From a checkpoint of a small mixture-of-experts model trained on Wikipedia.
Experts: 48 experts in each of 9 layers, 192 SwiGLU neurons an expert, 2 picks a token, a softmax router.
Training: a variant of Muon for the experts, 11406 steps.
Below are experts of layer 5 (counted from 0) of a mixture-of-experts language model. Rows are named router (the router's row for the expert), gate (a neuron's input weights, with its number), up (a neuron's input weights, with its number) and show model dimensions 128-191. Each number is 500 + 50 x the weight over its row's rms, rounded and kept within 0 to 999. Numbers have three digits each.
After each expert's rows: "mostly gets" lists some tokens that are sent to it at least half of the time. This comes from a sample of Wikipedia text that the model never trained on.

# expert 0
router:569459507516475566589454455459521501530484481532468467523546393414560451480485488519513520514498414510504574497414509496526521530596536427490530420511495504412506539493439518514487492469473495
gate0:539567434577461412510481479528564485543549461448508474510435573500521593451561458497510545484550457479450484476564363523629531503578396472523451499499398506535567482479431498499555552379504524
up0:429439494502511440454476549494569454489464534497600470534615547618474486498547577490407529536484511406390585505619480489528480464428526525476536515534493438593441450508435591492458544520433466
gate1:511508537580523524528512541532544405543485438541481568496479497515489411556485495539575426497480575388544565552511484483503442514507504563432547571581520547492512493542547511506570485432544451
up1:541443476497532557454483503416525519497457432494485482554493556487491546547528490541563538545492539505346415393488460464447531456465521460391508524467624528609517453453509508475487532523496490
gate2:455586456516469433474440436478559417496432456462442430538482449579482488449544578530538501485511424606495532551424547504529505435525490483559479473510471515489586544470529485546477467512506420
up2:492488407506532409465450492598516485536492388521457511518498532466470369532584440578469418501459548621565496504467614443592463462491540496477491528542470570542479470485507580536536550633474413
mostly gets: "ber", "üller", " Sey", "hall", " Nord", " Hors"

# expert 16
router:551452533445628459511525549455492567442545510478495511485405447439493544466538544492588404518505550470479471434477536473501503577478459466439472481512477577528475521511517539529333484497453477
gate0:500498479477450444552510511393485497455572514483503594581442461537509505449520522510499444466438552527502501480556474486545396425453413468460565419512450331508452593476489572522521471514530580
up0:565447471463628520496437403375499574572568453567428492501502508559446517410517504440541497502459443540467523500486462454500587473480529570485464550472464569561575442503585424492443461540607577
gate1:462490491580468479543514598515467458549546484464544443466542438533591440532521429480408514487418465489505424557477544510527494557464492497541477509457491450505523383548547553516422583479445614
up1:484478415575470488498458449536473662481512631536501467419482437511445540491527516485510501487548516449454506470491441543404482537532532472503524416567555496426543570575526404515498511516531482
gate2:528489455499539484376451504412560490496430483497341483522492502502496479593576529546435540459458489450522491545427511507450550539490539470441495505537497491582535474483487481542581542535522410
up2:534421524563459466556518517531436481552538517421557544575506431513552481451484407398472458481561425515598513448542556536558487459526499445594564465469491490407530570543533567567411512432490424
mostly gets: " When", " those", " these", "When", " $\\", " Both"

# expert 17
router:509490460512533526564461518549430506602602415549467558487546407497617486496518494461419507482435485493491608502577524511553481472537562399486496477545455521475520514536471597478549513525491553
gate0:431491483445480510578419526436517500517462535538499484481540559481527473474469495527468521546489516434504538502508495448477416494563478561504559476512444448475468584487479506474532549489446457
up0:448577568477551522439547447395531481466416447537433572477524525510521563485566516558495522552421561576565541509451472505411509548606448483475514473546585525488541578445497494423532455518515478
gate1:555479599588524465510417444502563487462530520514519478396436476511514457562449514487423548499392530448499572453574525375474567448628471362435484462545523530501450469467510498576486500483560463
up1:501548419512547512502538456460471480499531466411553598529526556544534522508506497566496453528463524507538504579434511536500420483597588567486392530509452508523470477436527493518588540568506592
gate2:510503483523425436439439532635510488529539498554470554445551455570485579495448474412568481471549520447542448439518574486595475531529415497471471509469492461547495604542599551589512465544519474
up2:519510545498438479468580538526518442569395503509482446541409508567477482423589451371483514481485489522603566561558460473556432533440485446506457492549621453495500467576420502537543696472513487
mostly gets: " McC", " Mc", " Sch", " Abd", " Br", " Jeff"

# expert 27
router:464548651510461450495482469485489524530433557514549553507549474562466440512476479574605541340511636517441561528495446532544516433408525500458498564557473521472531478507593475616421498569558534
gate0:484527541521526504473518435490507447480402488397472486550473522514545455472509480552413550491621490436480495510464509445462440530584582466451501503584548508456527449509511440487518479466441545
up0:474442432466453534507496569457483513487597538530445480370506481502501541484521525525552500550536441529472542522542443587595591419527394483566470521421471541549442600521467508535474525512479463
gate1:554454414475455475504471534535596468498514454444495547506536554547465463493429521509392602558359468519442515506450548559514431464505488600446516530561486495438513410558543482315527447478500559
up1:563385472500520543559500509449447538511543490500434569485517449546469530515440491564544451526490591567471438537521545543592508464551560428505555479608521410578442455490564493473491521606604586
gate2:422414476505499488422427543499518535478419570445516506473514490459510537460543520466483414569517583565515489501543486479520566430491374488508463526489519578582625600517525410436552506459522497
up2:449554553523513508520474499550574464415457575534516492444523556507532489472440517503501466475487483477507470499538429446493506448416479468521545505545565547467551461442464378458505415531578503
mostly gets: " his", " the", " their", " its", "The", " The"

# expert 1
router:438451432437519548490482477494451579538493437523405505544571403472535570491483532557451389598424490511531580546527452488560489504613548551413558452519504392496552478491420435466457540563541500
gate0:417376464469500583527479592503451535426490558444441664496474580550613504483459402488464548471414484490521569519481555466515543469542559439492443468528530532486456569437450518473508466586566485
up0:446632488481535459526458438594567430460511572564592414432530473575480485438532408463488487556508659420417491484450565542510539470497519515575561571490544486467418580514435530547494549579626593
gate1:457492446509436483458461495456508393366430537469493482509484561528527515421510497489551501522512512539544473465490528588478490421501495571547505470490497571409587549436499399525450528451536556
up1:512479542416615503529493489609575574540589451400472485447425530501546515524567411509604489457562499431379528519594450408459504527452576428572552448508528484483519475560413446375613464466437437
gate2:382516537487591482452518497420532414472502549473626558493547481599462522424581530487539612492583542514445597570426477462438504441479510507519605557534522520373530571500416526385479509527525464
up2:450482491560581545416490425581407477442538510529507567607555484498480477549540505404508546458554526547410501522434492519446456428501438430425529496500587491426468514544487538517587487464486373
mostly gets: " ITA", " ARG", " Juan", " BRA", "ón", " Maria"

# expert 47
router:564551552504630524516477516508550495529510462497479467517458530429527478538497496486425482497461484497383413469467521540453518492444487516524485608452509595535508458535542519564452510495351524
gate0:462531446526509434514498465475589456520532545447478498507439510431581574521448510479525477469591533419524484528515461532455479457505616496462519501534488546479490485538456559480478448459458529
up0:414485442549561576573517514421532597476453520440496543451526512499484484514478478550451472523462558483490454482504474524479489510486571436475528487534507489467541521476552488457512561550437480
gate1:447457621512439488568466396549481437429469437479482563447532546559515448530477484468495432494409523567544460591494518443531566427428516425514523481483567493537427513540513436482458429504465576
up1:546376555524479466492492513451490527453489569458482542465530442466466522534557485422532545526473473577522521579558493498538572492455500453509506447557563513472540465436461519410461497507460469
gate2:465458516530501536560516558542519506478500538500556598480451444533519512468519487470502595522449447392590520527447413479545459566495462555518508396536522419499462463504442450578494584513473514
up2:475512450475488593557560467491505510486491455539561575459564584521530489508515460442516526611458505451536479470514453377526467576558548483355556455485532461457486493448460504486438462520539541
mostly gets: " ●", " memb", " Yes", "ˈ", "่", "hall"

# expert 14
router:503491478578527512513548506470407446539526528590519438528505461480485578508538435490508568582424561469450468483418501466469487541476582519558502487456547477498483443504485462498570525595530602
gate0:505488566542466570543385537515475546466433581537474415547471463489501430434527487495435431480431529462599586443465488505526486417552556512447425536456516479517448452469495454466519508455484508
up0:462557493450502556587409549455471479449462495510528416563606515430473487520425441386532436529485495371435526504463458473480511495484454496477557535545539515565503456505495507478563475532471488
gate1:395554403496444453492505502413458483559498509546487483402519504570512476444565518471431478454537531468426497448543519501492524566440478579517481572506517584573558445574449486372463584432505460
up1:544481455494549437539503478537536450566538573438507488567501525509441474477583506539513565477484513459442541456463477505571436464465520530504408449480432505488531497503470460558526484542486554
gate2:464535537527438457461493534430483473519527541477590477499495481441515564508464405466490414502495523427448546564552534404525527533409557513499501555474527534524620572450532455513462479457475587
up2:449499549377522559552412439580524400402562489529495520462509525461544449555499529495459537567480476608496436478480475571438471491533484582524482456493474447537579431489494548437507466446467430
mostly gets: "ic", " century", "century", " older", " age", " old"

# expert 7
router:378487434461476470535508476511554570500515557512530517494510544463485456523553498526520540425518542427530498519409458509527496521539542570481583403409456483466450434428505438466539444520501495
gate0:507476444434348459497520504599508538563514565436482508557596574549580422546509478513451572579498574395515559486546526507534509505478533482483556538602443513483540469461556489396441563555535415
up0:491518463549488534432461428465428447550456497483499578419609395493494473506547465564419457559461482588592433522498473517530501506585456483592512523471455473487427568448527529488535515586496503
gate1:415456540611514459504485475540513468482477554596463478474465465490527540505513433481471548448548506523536569543482483557501555540465491486572481486528577507547552555448477459460494568437579473
up1:463471387382400517483501522544399531554501571555476426578417525495619566427448417487515451591517494485471507507414536488602420416467598529470551465537413533509483440508521521574491556496494431
gate2:451464518559476460636472519497555430540407515492567428513599491493521470561372405460546498510423484501587546489554574423475591514457552484526393557546523507547470506585459419478418526543602455
up2:532567498493555604385627522535463501523563635437407494576499513506490472432500474526499435456546555529461483510419420477504509476529421468470584518477524557422522499523514442481504469458467502
mostly gets: " un", "–", ")-", ".-", " •", "-"

# expert 33
router:460478493538450477574535440434503499501537452547585586528509431473407458463523441479527455558476454487568536449548545568530494467557461420477536425512505550530474560501534573569558370552477569
gate0:440442412447512535488460424491555456489559508472565430430560525543479410436360473510542494525452535485505523592556519462476496465496552591444471422527540439452383492554498609425550481504470491
up0:410478514491541537602533517524511555553473548480434593492516528515517462502471554552541613481508594538589520560478492482458445510578484505575479472529567545464478510384459573536481541476450540
gate1:462440490561509534498439418499443496464536470533538599513503518639462514514524470583552548482519548451511551508534458486495444538431487494529524449625532533483484508469526586504568511545557550
up1:414500509506536426578512475576537497385559455608481596370557492492524525561553449482408439556529517460505499474542592542548531642529523497440514519532445500575535517552515498462437442548437438
gate2:474518534533472450528523535501413413459554534526463482502625505591461422557509511503482501395537548443522557525500556530547506472522519473392527475486524497518465467578476494405432471503503514
up2:510425510616431526521448493576439503535515549497519574468583512580396514495522500511496487573557444600545571523488509487531512524627497417477486375502477495562476463443568570511506495462483477
mostly gets: " Jones", "ville", "dale", " Williams", "burg", "bury"

# expert 23
router:538500575472543482473542487520549531541580615473445488500531557485465522580551508578452502519484524516441435500513521396431426438540440500507509403453452527448580476484510519548511531490456529
gate0:466518496477521556517490429484434468538460554503471490594534527475494488500428404506429584547490480477536510570595447550477570494468515403481527509521522499460567467582553428450471563540533559
up0:511551458490498549479540489536474542518488492541490382444443550473462544443469485511498488485499526511604475470517513505437479558506485511569527403492506567529499511497507511408446530431578466
gate1:542474512622524597355551469462580362566613566398485512456553475539493445575458429516525467428400529621448510563525469457454563524544528470518465498485521422548513474507452543390483474496416530
up1:518410513575621505589548503486458472568424464438533491424494496473550448478465569553594528538406492584369464487489509608574493497498456505501541375484511458442500584412439538499466540604551510
gate2:545467361598500461442473482478472450580446491495503534458533473514538522560453491561439530394471424496403507428555520457509509526422491449478447437447519405432464461518520519518554453524461532
up2:595477568463542452458451479523457566579501421461535483485501536517549577565489474520575481550545466494510434509428438496563560498483510507557591502480526569448527535469562515521550344386530521
mostly gets: " military", "ization", "ological", " Development", " Research", " medical"

# expert 45
router:499627498472492517589517400477493547594488566509550424561502417492447502566539546501628543539559475493525406521476473514380509455578450447514535572527422518518526470407494526424450431529598562
gate0:515521494434550563434589532582558397507594446493565581580548486514484498440563467530611547457412506430422575427560567494526493383560371496503515523445553502520603593465478479450568491571516446
up0:552533442566480416572451582429403515595490514535445497475460553493430575578505419534528431448421506489445511542560521504498477568453464492477465489514538466472517520387515500525419549439438517
gate1:539487511479447477545494428566414519512475538452381456533443446542486596488505497534511515432524462475486426396572568477539482550487446432483447538412575485494484460524469553435441523550542517
up1:471464450575451478548478460470484472446530441418577488420497549518480395557513489552428514428587415510431403530500472426443447521493537448519479557473487547520476458497479469533484417565531484
gate2:491560484490478483523524542457569414504484566531565515507505501380461566510483526521569456483543415442452527531512523474454513536533439456571475455378533471530543503447463581426540551510518563
up2:511531448538524536511528524480444519543433494521512499527433411443558472460481532553449448567452502623491603489463511509469574494553483504495454485552423407470584503539423587439448477537537562
mostly gets: " that", " which", " where", " This", " because", " this"

# expert 44
router:451448553458403466512501530553530459562495501426484476541410496586570480506537578491542542525531461460528515521570501388549616485407420470575506449521517496487526588468497468474551404427445484
gate0:500515598528444404426528470498506560536447477415541478432446617571427447509513552445575510494489536475499577450465452550486453505429450540500475606557500427499497514463509555557589534416477465
up0:439468525532478430501390501523499483541512541434562501520504546508522473378466417455544548437564527520496437427464522575490529489433519519504462544599541497459507458412564481460487505463487466
gate1:525488459536559481505514548542477517598539405506567465442638573557522458439502450454453459480556495467411523529551504545476516468410593574508485479440572607423550517582495551487561528472499492
up1:485432542530433605504490535556504558499584478446475527397547622536508517567489513454517452572435376506496419580574478504542484508550521557488495384507451619515455495532519499539616474518475394
gate2:508541534630482574538442513457544510466504514503622560483420459606506507445449494438476548466497578511557391453439530514528475543573469497577504424555473528440505512569476435470484539530453499
up2:533462423482493453455482473405563517598470471516447406473450542426461536436471510497571523540434434514437576547486523533497532495562514423445407467525524456492489514444503555436503547517463434
mostly gets: " album", " film", " book", " music", " films", " species"

# expert 2
router:469487531429443546562534488579568491471585461569528421515506512456525473505494506430472483399497419435446452443463548492368503419412551541442458527479525543511422475533568466556505571437499533
gate0:521531496563442489562522463576444554462563477509457570487545573492515487480431530519472517390560452538511488463507403624449465537540494529443492482544522462486463498448564536517511512490515518
up0:640492444503486454569484569417528500455571497524484465524591527448483527505609515515560459476513516548539598514615521543495504403505486458525479424431411544534497471520452516498530486487491488
gate1:479487423437574489480481508514539587502496531443435510471449423452492507467528557465503526416537536555537469466530504468480565561539434535485472520544570466517612592439505463405393558513573557
up1:532485473457551557478478460438471544542541450458487466529457535556442554491533476471603446421500530578532510516561441369447461508479496562455624443496566508492545497459489530464534504560542505
gate2:499543465456504528509463441496529523518512444555605588432460609508422538518459529418551606468535470493479485515407512577533577582459427440480384442500487479563402480482509558528488502423478571
up2:444565511529444521513476379485457473514550426447483501504528563476481590491564517474562521495634481501554528599498544462491431563462473499467525478534476564523479492456518510502523481450432518
mostly gets: "ah", "har", "ā", "aku", "abad", "ami"